config.toml
n_experts = 64
d_expert = 32
balance_loss = 0.000529
grad_clip = 1.0
dataset = "wikipedia_en"
Below are experts of layer 5 (counted from 0) of a mixture-of-experts language model. Rows are named router (the router's row for the expert), gate (a neuron's input weights, with its number), up (a neuron's input weights, with its number) and show model dimensions 256-319. Each number is 128 + 24 x the weight over its row's rms, rounded and kept within 0 to 255.
After each expert's rows: "comes after" lists some tokens at least twice as common just before its tokens as in all text. This comes from a sample of Wikipedia text that the model never trained on. Tokens count by the router's weight.

# expert 21
router [ 89 153 101 114 102 115 157  88 156 134 148  67 150 103 115 169 115 112 128 100 134 165 112 146 118 150 121 118 128 156 147 148 147 103 121 125 101 139 145 115 152 149 120 123 109  76  95 143 177  79 157 117 101 121 123 148 145 103 138 111 110 174 147 131]
gate0 [ 77 139 118 119 102 124 114 144  98 114 151  88 107 123 138 150 104 111 159 136 161 130 102  97 156 103 147  89 147 124 144 108 143 156 125 166 116 134 133 122 130 133 124 174 137 111 108 121  90 128 145  97 141 102 133  70 153 120 121 164 112 124 167 137]
up0 [113 105 115 105  97  89 125 127 142 115 130 114 124 142 143 159  88 112 150 115 129 129 131 110 143 133 141 130 152 114  80 116 102 147 108 135 147 103 139 108 140 121 145 161 134  90  97  86 114 139 128  93 111 142 155  94 131 123 147 186 113  71 112 155]
comes after: " the", " (", " The", " It", "The", " which"

# expert 57
router [120 148 131  72 108 129 141  65 165 139 156  85 115 171  85 162  96 105 117 112 126 160 116 178 109  99 136 121 121 153 148 131 136 115 102  89 143 141 122 123 130 139 148 178 108 150 124 151 125 108 198 105 109 127 157 146 166 105 137 112 129 167 143 141]
gate0 [138 109 107 135 127 106 141 121 137 108 121 116 148 115  72 136  70 175 182 138  98 104 110 145 107 143 138 118 133 134 152 107  82 108 108 164 148 132 135 133 153 134 109 132 101 159 129 138  88  91  89 109  76 122 134  96 143 137  97 143 127 132 145 134]
up0 [ 98 163 109  97  92 127 118  93 118 157 130 118  97 151  76 147 116  88 134 151  87 115 164 146 112 150 146 112 130  98 139 142  60 139 123 127 120  93 138 176 168 139 110 137 140 138 147 110 105  95 115 138 159 130 152 138 126 173 119 128 137 145 116 190]
comes after: "\n", ".", "==", " in", " ==", "==="

# expert 0
router [135 186 100  84 114 121 140 101 174 104 156 114 119 116  95 164 144  81 133  97 137 119 116 171 127 153 110 133 123 133 158 153 145 108  76  97 118 133 102  95 131 131 132 163 115 112 136 114 131 109 152 108  72 121 149 134 152 101 135 102 149 144 130 156]
gate0 [132 139  84 157 139 120 118 158  91  94 119 133 136 152 117  91 139 152 135  93 146 133 192 105 100 118 139 142 119 133 138  82 125  89 133 140 108 158 117 137 106  80 164 113 102 122 157 120 151 135 151  98 132 159 141 158 141 110 163 103 118 142 110 184]
up0 [108 114 148 161 137  99 120 141 105 110 164 118 124 141 114 165 128 133  90 101 141 142 192 124 145 132 131  97 149 127 129 140 114 119 174 134 155 158 109 127 104  97 147 114 171  96 141 103 141 142 141 104 173 102 115 118 172  98 174 120  86 175 122 150]
comes after: "\n", ")", ".", " =", "==", " =="

# expert 42
router [143 139 100 128 118 130 165  99 144 113 165 117 107 115 124 129  99 107 149  99 168 143 125 153 148 137 130 124  92 164 154 148 161 118  71 103 120 113 167 114 133 133 121 139 103 120 130 103 134 112 122  76 108  84 164 140 140 106 111 126 133 133 158 139]
gate0 [168 127 107 145 131 116 120 138 115 162 141 141 139 119 150 132 106 127 122  84 134  85 132 145 225 128 121 128 136 154 145 106 148 104 148 116  57 121 162 107 134 133  94  96 128 190 154  83 169 102 112 130 108 107 132 156 104 157 142 179 142 130 117 148]
up0 [168 114 103 156 164 120 136 128 128 141 167 120 116 100 172 125 118 171 114 115 145 151  58 144 189 105 139  67 143 126 157 118 149 129 176 152 125 200  88 127 117 108 140 100 114 148 142 108 163 145  87 117  82 103 155 162 150 144 131 177 147 126  93 132]
comes after: " a", " and", " the", " or", " is", " are"

# expert 24
router [119 189  99 112 114 120 156 106 155 109 154 122  98 148 100 126 119  81 147 123 144 162 159 161 147 149 150  86 128 159 112 115 143 149 122 100 126 154 160 103 149 158 114 151 115  93  94 139 135 124 158  83 105 100 160 160 155 114 147  91 150 143 180 106]
gate0 [126  96 138 110 157 117 132 118 138 165 114 103 150 117 134 141 157 155 139  82 137  63 141  76 170 135 132 140 128  94 114 181  99  97 147 127 146 114 188 100 105 168 123  91 138 145 146 128 150 106 136 146 120 115  97 123 140 132 139  93 177 157 161  97]
up0 [ 79 119 147 144  72 134 146 130 113 139 163 167  86 169 102 134 104 130  87 165 125 104  93 125 111 135 134 135 103 147 119 116 165 135  92 129  75 146 104 129 141 126 105 134 121 144 141 174 153 113 110 155 171 138 132 132 127 139 157 151 105 119  91 145]
comes after: " was", " is", " as", " were", " are", " be"

# expert 3
router [110 126 121 116  94 135 156 114 126 132 159 118 103 138 145 133 120 125 117 109 132 166 120 160 153 135 122 103 124 152 148 113 156 153 151  93 113 134 156 124 126 127 135 151 117 136  90 137 131 106 161 106  83  81 130 187 161  87 134 103 150 133 124 105]
gate0 [132 155 150 167 131 121 134 124 129 113  83 104  99 122  97 151 144 113 121 128 141 132 198 145 139 144 123  87 148 125 100  99 173 167 121 131 101 116 116  96 136 129 148 117 114 148 130 112 136 124 136 117  87  95 133 101 117 128 130 108 178 144 153 123]
up0 [146 127 126 185 132 102 174 167  88 140 122 104 117 125 107 137 136  89 149 153 151 131 186 189 134 134 149  86 131 133  94 142 153 144  72 150 137 146 126 143 150  94 112 117 107 149 119 151 113 119 143 115 143 122 163  99 158 115 123  89 104 121  91  91]
comes after: " |", " ", " 0", " 1", ";", " 2"

# expert 45
router [108 171 119  84 128 123 117 103 157 129 151 136 137 144 155 131 107 112 153 107 161 151  89 189 128 123 151 154 117 167 137 146 131 150 139  90 117 148 119  99 107 148 126 164 103 104  89 147 140 122 142  89 131  87 147 144 140 119 149 121 120 115 127 110]
gate0 [130 151 153 164 141 116 156 147 154 102  68  80 166 128 120 128 153  99 176 142 133 130 189 151  74 121 113 150 154 160 129  68 142 105 160 166 178 168 129 112 106 142  86 133  98 107 130 107 162  76 120 144 148 167  93 139 145 106 138 132 122 113 156 160]
up0 [164 124 159  96 118 100  98 121 162 144 188 142 107  73 136 121 158 152  96  91 117 146  82  94 138 198 108 127 117  90 113 130 154 122 122 107  89 140 149 123 142 102 138 113 121 116 146 130 113 164  96 146  85 135 130 153 110 150 143 138 153 126  86 135]
comes after: "\n", " a", " the", "-", " an", " his"

# expert 53
router [149 129  92 110 126 131 133  89 140 112 176 114 125 138 119 166 132 129 141 122 124 143 120 137 108 133 104 135 121 161 118 114 137 123 135  93 122 108 148 130 155 139 130 157 128  91  92 161 164 137 139 145  90  92 157 133 150 110 163  68 153 153 120 155]
gate0 [121 126 137 167 126 162 109  93 120 104 159 149 115 130 109  99 140 148 141 120  71 118 122 127 108 162  93 134 140 167 135 128 176 100 125 117  85 108 140 103 144 113 151 100 160 122 130 140 107  80 134 140 157 148 148 129 136 138  87 123 152 104 129 155]
up0 [127 125 161 170  95 160 118 133 135  77 168 144 115 149 124 123 142 147 152 117 100 107 133 121  85 138  92 130 143 158 142 127 130  67 120 112 112 131 139 119 129 113 142  99 183 133 110 164 149  75 124 130 129 171 149 117 105 122  99 130  94 121 123 126]
comes after: ".", " 1", " U", ":", " 2", " 7"

# expert 7
router [114 169 133  69 125 135 172  93 169 103 166  92 133 121 133 128 164 102 146 101 136 143 115 189 110 132 131 155 127 121 137 109 143 110 151 111 139 139 135 142 149 155 123 165 119  96 108 122 163 109 163 105  59 103 146 124 174 109 170  82 139 148 127 117]
gate0 [142 177 129 180 127  92 150 117 108 135 159  62  85 146 119 110 110 119 117 130 131 129 171 115 137 115 171 127 109 127 161 117 140 109  90 141 142 150 129  92 118 123 130 103 148 125 121 106 145 132 122 126 161 127 130  97 102 107 134 184  97 115 142 118]
up0 [184 116  82 144 135 112 171 126  80 125 140 138 125 170 126 142 162 139 133  65 120 123 149  90 109 112 134 128 136 152 107 117 105 128 146 117 112 131 144  84 114 144 158 100 116 170 131  95 138  95 114 101 141 148 115  79 121 139 140 161 121 135 110 136]
comes after: "\n", " ", " 1", " 0", " U", " ·"

# expert 34
router [127 148 106 106 148 117 164  87 134 117 147 131 112 166 143 114 113 109 125 119 167 166 104 155 141 145 103 142 145 142 152 117 159 117 141 105  95 121 124 117 127 125  96 158 147 103  99 132 121 106 141  94 106 103 113 168 146 118 177 127 147 148  92 138]
gate0 [104 137 127 145 154 133 128  42 120 134 100 143 133 153 143 114  97 115 137 166 118 160  98 148 134 137 122 149  74 130 161 132 104 145 124 137 107 128 147 143 100 112 154 134  91 120 116 125 115 125  90  94 118 114 142 159  89 118 126 165 159 154 136 109]
up0 [153 163 117 162 120 151  98 164 124 155  92 161 131 145 129 165 141 148 171 166 132 182 127 139 112 130 107 135 105 141 105 148 130 140 135 138  97 147 123 129 119 128 145 103  78 111 143  86 140  93 119 144 143 118 159 133 119 124 150 130 111 136 148 122]
comes after: " the", " of", "'s", " a", " his", " MPC"

# expert 2
router [111 133 122 105 135 143 165 102 122 134 184 110 115 140 143 127 115 118 136 103 144 152 110 162 116 142 128 129 112 165 135 155 183 131  98 103 100 134 156  98 137 124 106 153 130  95 137 148 174  87 152 104  69 106 155 128 160 105 140  90 147 139 172 125]
gate0 [146 120 127 130  70 146 153 117 103 116 117 132 137 128 128 135 132 164  91  99 114 115 167  58  85 159 165 113 126 153 137 136  61 154 130  77  96  86 144 135 123 140 118 150 139  97 126 164 146 114 119 116 157 115 133 122 111 140 147 140 180 142 141 129]
up0 [120 165 149  91 134 133 147 136 160 161 102 113 154 135 148  73 132 132 126 141 142 140 106 132 146  96 160 133 135  84 134 143 166 122 118 156 105 165 161 136 106 140 122 137 139 173 130 148 104 127 152 184 129 140 155 123 156 121 160 139 123 106 113 120]
comes after: " |", " 1", ";", " 3", " 2", " 0"

# expert 60
router [139 145  88 121 113 121 142  76 152 116 157  86 100 132 112 143  95 132 113 105 136 149 140 152 129 141 103 140 100 157 134 143 163 156 113 112 122 112 126  94 126 119 112 150 123 138 128 113 142 113 143 100 124 136 145 149 148 104 135 121 121 156 127 129]
gate0 [131 141 139 127  97 141 130 130 157 100 103 114 133 125 149 137 117 112 146  78 134 129 120  78 105 119 136 126 151 131  93 137 153 126 149 131 156 132 123 147 138 166 167 136 131 113 192 115 159 133 107  43 119 120 122 142 143 142 107 131 158 116 100 153]
up0 [124 132 145 159 177 128 107 148 111 143 140 162 113 154 129 124 151 113 143 154 111 139 126 165 155 103 131 112 128 118 157 149 138  97 111  99 124 141 149  88 137  98 123 120 121 138 100 131  86 135 148 182 132 142 141 111 102 111 153 127 110 111 156 113]
comes after: " the", " was", " to", " as", " be", " were"

# expert 43
router [120 142 145  99  75 135 163 102 161 131 137  97 114 152 105 155 118 131 128 138 156 141  98 151 129 138 125 125 112 169 170 123 143 143 109 110 120 107 112 120 127 145 126 163 115  85 100 162 141  70 160  96 116 112 112 124 156 111 171  97 125 168 124 143]
gate0 [147 126 132 124 176 151 125 108 133 135 122 128 144  87 108 134  97 145 107 145 143 142  99 141 137 108 160 144 122 114 167 181  82 146 181  76 109 122 107 145 102 162  92 129 147 147 150 142 125 128  77  80  89 107  95 127 147 136 113  92 166 114  94 181]
up0 [149 125 132 154 149 138 109 151 129 119 147 147 122  91  97 121 134 122 116 146 163 165 105 133 158 103 145 117  79 123 145 128 126 138 150 155 146 160 106 155 123 144 144 113 173 131 125 184 121 106 111  98 121 121 121 138  96 117 143 116 178 129 105 142]
comes after: " the", " The", " United", " New", " National", "'s"

# expert 30
router [127 154 100  93 104 129 132  87 145 110 136 117 109 136 125 147 139  98 144  80 138 132  76 135 154 149 147 152 120 134 150  92 128 122 121  76 131 139 114 118 143 117 115 138  74 104 105 138 126  87 132 119 107  96 124 148 190  90 119 103 133 126 104 145]
gate0 [127 111  93 146 126 129 119  95 125 115 140 160 139 143 117 101 153 127 134 137 127  78 104 119 133 113 165 143 126 114 136 162 135  87 132 153 117 142 112 143 123  93 126 124 137 136 116 134 116 150 115 121 146 115 105 137 166 128 148 129 177 177 125 112]
up0 [114 100 102 155 124 108 122 123 115 121 163 128  91 137 138 143 155  88 155 129 148 106 105 133  80 119 154 139 143 133 108 127 123 114  72 155 125 133  91 180 110 139 140  98 132 117 143 106 143 143 111 142 147 132 113 151 113 121 149 145 118 140 136  83]
comes after: "\n", " Order", " medal", " such", " Award", " Family"

# expert 6
router [150 148  93 115 130 129 139  88 144  98 169 110 113 135  93 165 133  91 112 115 158 149 104 155 157 125 117 106 100 132 147 135 155 116  94 119 102 159 150 115  98 156 132 168 101 119 111 161 117 103 161 103  89 111 136 139 131 102 130  89 162 146 129 132]
gate0 [166 172 137 141 123 126  95 173 120 141 110 151 156 133 114 132 156  93 140 141  91 139 148 143 112 137 115  82  83  96 116 154 112 147 136  98  96 120 131 126 144 135 150 115 126 144  90 110 123  65 100 131 157 155 187 107 137 120 161  85 150 149 110 114]
up0 [ 78 110 122 104 118 110 117  75 128 119 123 105 131 121 162 106  95 179 124 115 145 135 104 104  97 132 141 163 154 162 131 110 148  97 102 144 147 134 122 132 135 132 140 131 148 122 160 133 131 185 146 127 112 116 110 152 115 119 101 172  68 136 161 148]
comes after: " |", ".", "\n", ")", "==", "==="